config.yaml
d_model: 160
activation: "swiglu"
n_groups: 4
optimizer: "soap_variant"
lr: 0.00666
schedule: "wsd"
final_lr_fraction: 0.05
Below are experts of layer 2 (counted from 0) of a mixture-of-experts language model. Rows are named router (the router's row for the expert), gate (a neuron's input weights, with its number), up (a neuron's input weights, with its number), down (a neuron's output weights, with its number) and show model dimensions 0-159. Each number is 500 + 50 x the weight over its row's rms, rounded and kept within 0 to 999. Numbers have three digits each.
After each expert's rows: "comes before" lists some tokens at least twice as common just after its tokens as in all text; "mostly gets" lists some tokens that are sent to it at least half of the time. This comes from a sample of Wikipedia text that the model never trained on. Tokens count by the router's weight.

# expert 24
router:541470439556485438482458538499555483505560489540483457506436440500513424474501481500498473462559575535455447550471478486462540452490413450474459467539439583402563436513486615465509505492457549529563480576478498523521409506536502535528468445499390493567516460520515508514464499472468436476539402446521453567542459539425497572507467489569449468465570518482488544555366437517470548617524481601536469597451488457466470455555630521514533533458587461579590474438419418533431563472562566
gate9:541508512477465461474481442558485439519597420463540434530592469514526396494536501511471466535492572462429472622487566489423369547432543417534500494532448509437574567525528518469486391506541591490484478507426441503423545495539509493445556532572505517483576430525531473477537487543520436409543626460514495574489529520503557566399556500581423524547451548432549463482558461551437537523570466534539603463512534485464527465462415487451466548541478482507511541479491503495505571490551619
up9:531493549474493452542504437509519500503522584436478562497532533440563516564482508526546604592553510339570579572511488532475442563489544422425525529459484457568510535518452440418617477559505438453530419438378558429458403506477488490452513545500563541496468527522506556576451441503559548452485498499441427576489542517529502524463527450437479447552522583460543526444518503478500573459514471434612503452460508507340420504536494564491494577488544504445487516553499492509473514532540436
down9:546498524571500559547439489537483470551490522453474583529539510543478544566489428482614491441439456434607480470549531486588494574419519481612485501417471477529555486505539526470653466563490467486465461445585533463557488523476516482533492542526562448475476461460577532529465406454547536492534448468388535540531458398485575519513466554444604544492475492450543481495454522474538504509410585378521481354497622505583492470525462488465474536499511457406482492507563523505451526531516494
comes before: "| ", "-", "|", "\n", "\n\n", "The"
mostly gets: "\n", "\n\n", ").", "|", "s.", "\"."

# expert 5
router:505460492496526440589461557499533493548558450550451487482457521473504458473448443495488423451549559572476441541544439409455545440534435467475435449547494493446519407495466534474541495520446590548557533529475506528461435557559472520561459435500451535555411421530569513540562522490419521500569481508579469501540444545388476522536444505426460479475627522609415547553489431473405593579532499541547471568487484458431491475496602515543533479437486465444604482448442429504500549482531598
gate8:391477481429504474473444485423483506578461555495476564482530509492534455457471459468534474451511536552520462460508516492458473583512539527533527560516422474503517496488551519488538459492520597559539495542477526558504560580635546588503549453531608596528501523507504514425521505459515593570560487492499486505465556500412466471446487497459517564574516547628510540560480499467384427540533436467487418442572557495554454459551535447357488546461466495457497597434492489541481609487646479
up8:503469471467523481520536591543562499465474487575477574484446548590394497517507489468475530491503517495561506545469537540550569423512502368505369502521562548522507450533504511521472458503356387550557548502522474463538465484461424538512444495478463490548478615486511459472558533532509506531556542502493507478482450484496552538532391495449512529414522503477502525540460498530582446497447561467457559521424448416527484544486375542551581505604526537559583510532552423438483377562392457
down8:531512588491449491444472548451502539502481402456597501558483461562518539479575547476474415442500558449453517478455415477476548428515629456340581436550462466502495482495445506454487458580382467562472491477356421410525553509486507551461408468491514529480532485478466459481489571472496477500436518533546424432501483456468508536465401557533525520578446471510515554502484517467430532548555384511523466531599425538558471446506421432477555517488479458477521471551563484561555495466514507
comes before: "1", "2", "0", "3", "4", "6"
mostly gets: " | ", ", ", "; ", "| ", ") | ", ": "

# expert 20
router:578454348498436484471472573561554575518510438497484466562469485478490467434428483467432458495588522493468500502469480454428485454557467448443472462555517553443455483522478576481572543499468546527630555524518561523430481550483434542498515493423479549526507480560510490511600479481478518527463494518557479528523426546455388530552437348583460391479575416597507521514489454511458501550566468536532461540495449484372505480491525512435505569399528457539547490476429431539429515471518539
gate5:521529545451457532478440503485412503545516524536567487431517581525481566447537528453509516454539521501509443486467487502491526529535514496596539535601470489531533560573461508450495593545451476431557504432559591516418437520521489437459467442522501537489350555513602533579491514468447524506444560514574560560476479492442442583498413519573526419503560532446567475537497466495471502535445432554509512541530436597442509544417506477571444512423435495561532586545462414467410463638548478
up5:471496501439519546508469456478493439452593538461563538446390444486476508558476446465469516558408487517561510491387452475591532434482498535538541468579391403499541522538437517382515535517491501537538446481431521420549466459450567472500509525489486548506395438477495480564472508452497507547460484483447516503532539367507518573454528389475500557370499474527529529441533469477541488483470439486569536503534481506611533531495530487538496491423394451442421526600444521408597456496536436
down5:483543495468433556516390544479484436535594462469509493609513608466496498547521434560541540493464405615500545509475504546475529501595498498501475542463537537551561467590549511634591520463505522481519532387524527481504445593478414457511481490521563507495480489480490529518587468517441525472529552578576603469468532486456401588481547511503473414484485524468487470541534423596526537561528440540564511516552477522452535537535580536529487413542455532548465455532503446572416484629525536
comes before: "\n\n", " The", "\n", " He", " In", " In "
mostly gets: ".", "us", ").", "s.", "°", "′"

# expert 16
router:526476479513492476457441484556531516538508450521443499511465485396513582454470496392400465442562532558464494564509433479447553451434434438481501451565474557436513480457480497522611524563478598535607475536461444510438407454433423529434450445493435552538406456528521545516525465454415480552504451457565514569543448505463487539535429465493452414446492451509496506553488411477450577523568455550613465559491458467481455433502588557458576517426507462446467411466435482540463518496543576
gate8:487554562597501436536581473502511499591519438474462512488507512466507535622497607479555506447516419372450527514597463559541418412495508489438507452532445505494504610477464519532648438456531480540487567506528573477490524561506478467537439573527538549408516487510506544423479529489539576482558507552458481532535537429454463537608431515530521455508425468530500444463491528540458557542546559518501457544506423518527573476520450519580465467553491443436615508541493478604417568479544527
up8:434535495545539462483553518452482552541529615518458557559525568453506512544493533459481488442459480555507522496509477461477372518424529505568490560480454544479483483470586662607500538511451518514474589493535499478526457435458578519438526527450519483534552542495593446469585480482545509383519341480490509419613568510517489496488533424466511475527440459416425542495528415479443561516455482544467484561508527512543466508520503519496563544411463543541537460454405601587472446558499475
down8:515470447505501492506558570528467437462532489483441548518394489472398524466523549588484507510450478522488493546543346527482459543486432483543471518558437546567468528491577435593524492452500533466504442504428582437498569505552485493447545526476485564404449549560431503422552509533507507493424495540468471475448499460493496463485448424543514515472532571354455508525472606534535530500529494496461462553444496650504453554582488648448444475560500526491512575455413496503380461520493527
comes before: " | ", ".", "–", " |", ", ", "; "
mostly gets: "1", "12", "16", "2", "10", "15"

# expert 11
router:491455477517489509486448487524513483511515456495447497479467466376504546432466503425422440435579524547470485549509422459457550460451444453494502446572476544433599471465467504538574535566488545551541457538457450492471385470498450549442445467464463519531375437544528570520473467438441509531501448474555470599542448508420452559504445464487455413474479433545496483552465438483444552571560460549655461553483460492522457430512577578491569505436460457474429416452428479552431529509566577
gate11:481509463541554414523543511552442549586531536499505427425443530533546468411489409468540547487664531529620557516403517621492534488518510552502512453519535424555471493576536546503538553445562529543514545469517522482533558504519502586522473518464554508529509488432549485520464464523473479541492513448442476633575531455492447462442531497478571581477425487558538443522497519539448398451396451521548505518549421485519510531528542473484443365590538472481531546477483480520515432500562615
up11:491499523552502547433486523395528499469534493585511440565542543590466484479433406438504585515553463491503469546517526544586484389495507454477468531656527456547535392575474419490567430440539458510478556536487360559512530617566513539573515564508571555475496519448520471548545466513492440511488466492491505458499494474423424469562512570394500475402532498555545498565492425546488538500577489471566514460471502457456545496481533497522481441458605478508439422456539499432542460493557435
down11:503494389422457507473493482520497507574510542621535487483453625432490486440546519446477594530477576551549567660513452491465567547512545455468514455574584461520508533493480476518465547474506522431491481520494512492501444437495536609455535519519527508545617477559576589586498531545433497556543464588485471483521566467487496550597599445485462548392544480540499498497464386485465507539453537509429541494533523437473452494405556505489437535492459434463501476512475420524561424455571484
comes before: " | ", ".", "–", " |", ", ", "; "
mostly gets: "1", "12", "16", "2", "10", "15"

# expert 28
router:523476497550502420550467536511562433522536503514472458526352448507504406479456465501503473435542588588450505518473463458502541456464478444463415466560438608418500473529488593452526504521424562535572434538489501545536415512547490529524458478531397516542529433514481523545471578431471493497569423419549389578512529527469476579507446503580453500460471495474445520553379452510490531514529461527518504626419486465450465491568554597497530461449508493568516457475448434533413566512531575
gate7:450485507578583513547443463531506514575525432460624458474451475500564477515449465377580575484469492473519461460507485475487515590483522446590516451533460400478466500549467560528570444494475506541451518540610582551526521516453505456512554514539479567533528593449508622488486478461498511409528493442445464634473520482442489486416500553578534538470484389502466501613514474616494511525543491503499406482486545481475519456518490508582474625575507499560525557470552513472544548481596518
up7:513449522462515618520424473465552486463493523523435416464437508569491505421460428649377417589479493491567501539551456506582437463400525497441442501418417521486468446455532572498437529480550536476505431464458440460462420548522434552534519472443475421500419464445468514520497468447553476469489458553514503437466512507500551468542544449508451528519487474464497581443581580393514400492465512545516522484448427508531519529441524395483528434471488542619458464514469394491512536506520523
down7:477539385478432550489525532506447459463534389494550409482498543511490533463510460412461547590512554433461558486532497537539557506562426470431493450530503446490461438469439539478511533492497523458466538476562565403483435456580545523449505416428546513471506496502440531433497447467525502467478587511578487433516555452498385532526445447586444604376574481430491432504548501371572502457463562487510486543467427513484520399503442433463502597512460569594478491581471541496504517479531518
comes before: "| ", "-", "|", "The", "- ", "=="
mostly gets: "\n", "\n\n", "|", ").", "- Born:", "-"

# expert 32
router:566503410535472532586485507503577519537520462547487429584458381500564472433457536419409453468535525567490504506474474470431598415477458440504543478530495583468461467486504532519540506586490529492533448526475471389403474490434428550529452471511477564533498476539579518548520542421463460497538480482553475508534477551485524622592484370644462480493461446573590497521448436567494554566507469568483465540523446493572472457545548557413541532430576472482524476473461478534454537505555486
gate10:479499482576472581551497429512473519523517555592387400494500535502464492519481544554393416566542623571524434442509545489504515495501574552505488503532599492566490512531499477519476432485425415481471507490392501460537450516519390493476501495567590483527456512492495513445465475473512498570529485499563492514486514554419474498510474465408536443350589498471581507477463495540515521420458464480488561453586532468548593475508484411373601444478446470460567491508516544393495492478562488
up10:505468571512504524473482490563506523485521488458555462445401579520497457510551504512544517449628441589594504528494526517441466497570453540521555483461510410504516461424453505596520495520561495493563553469495504512606372520432542443396484621534427560494494511436504476501463471554542555504462515467504454458456440430509486461512489470594549569535473519564436613454508457459490541442492571493609375520472530446454516399570522470563509507505539464522523526543581397583466487487462547
down10:446485452504552590548522533477433541556528418499533496457562540480548610500430455538641494441510560564479482567520523495455501541494471535482449482577416520419454488479551468475486521449430477498495545527498576525507407439503414601413559468557492591468460503458544488652567430460450546526426554551520531500491511393503539537537438497500354515497538567529534570574471560429493545544464552487490540494503488478465548413444480489467483535532544471500445535469561410473488455519437552
comes before: ".", " |", ")", " | ", "–", ","
mostly gets: "017", "010", "018", "020", "014", "009"

# expert 35
router:582446468494484477607452506513520474579496430612454480526495540485480486461471450527459477497554586534459513511516480483484507462620434465446467476534454564433599430531481575433495545500431523553541465523443552542454462557571507570550533461476457573545472473548524497506569519490494474440570488544507403540528449511435422516523446495516471486462586493509505525583452473504453579547551458557482507613449459487405481468504545535490554475532554404529612506463435452588390547374575550
gate8:545468524480509507442441486475543467547498483471606457529527519564479477559487488504433494487499580489520522456476497483389563517530483466477509653481459465469372489502420500448509532548460512504512532485521560518479457517489566506567453558470506525616476504478607472493446447492477447498495459542545392373459567489520443500507506538412547489630502575506526509550441425418439506442451476563489513472485431482547483535645433516411523537537489459566549602568479537388501494435538559
up8:565502522505446576488486460480461470526436541589585500579559523580532394547462455516479443532533521442568553442488423419461465413415446470406416612571525474520471489511462507519517563426498488565598470550529610502498484485374495559489523472517454565552439481551463434502520553506503506564480485493538507462459518411509547487508526475467540537544513464548493570465435441500467448526484479473462551458513536494565511517575444398554593492469469482505542532510475597434331568501506521
down8:472467467557502559527489392442520515530428435521557583484541510497523545528553547456556540531492505578552406476504620524503557527527448459403471424470524581597605504528512446536433553434582493483504510588502466549563499545455476606522553505567496498515539575528529449486531512581565570537581507556458457536511515487519461383618477582457556470440416433508496522529523537594461535435501538551478499491566540567440530465537489419527440467509474587440518475496527565515485469540463422
comes before: "\n", "\n\n", " the", " he", " a", " \""
mostly gets: "s", ")", "ing", "===", "\"", ") |"

# expert 3
router:513469468545535424591445533465548485537522429515474492498429522483507462487422438498504438432564561539473429537488421408446529451515429465467408472545523480461548444509493542440551498538421598548528465557445532536534435573573475522506471449453458569520464443531560500556557495492437558487572506511618428556539443520397495533496459499550456495459590526615444539553482465480424584548522474546552509595439492473415489495496585532526509467439560464506624510461421466539461552515545581
gate8:531445503525540542485504467434470578505407466503506527478435493413485457495552509494505473557459595501537492494591522447572432628465529511389466488501381407451367465491483468488551508509503458467437512488491418518544491454457477592501532498454486571513507424517558455428467458503513454511456519566512464514418504460581411456511452507468492444533529441540439515586414544496449450457454538475528527429537521529470657496562478637512525530475511434503468498485426497483550534543448622
up8:516535494520490450446508429495630506485515503485541617488544499532497396540507471460481475581543530528510476473471457484510506539525491393508543523544501544479495423501484545441575466514420532480465533525527554503437393575562542500510559453447460469514603427540506624429522574415424546506481458510497409516477557502583585508447571513492521504576514594394424489453429477508437475575474408556487466486400494568440421572477522364458489441534505493473504510519491540501544503564531443
down8:464484473500411481541490521448485423547547386502451423515584541518573485461513444490479537475536572492536484505502552435479471482531490393591479385567531524470472391434523561536458474483493432522483426534471496411552457516505519530534446514467434487451589535530479572454500469562447554567552513458575460574502485515493554522423473575456435543494481503491572527563466501568435568532524579578552569501512537578558395553475485451403470482533469378527485615485505420508568522539467447
comes before: "1", "2", "0", "3", "4", "6"
mostly gets: " | ", ", ", "; ", "| ", ") | ", ": "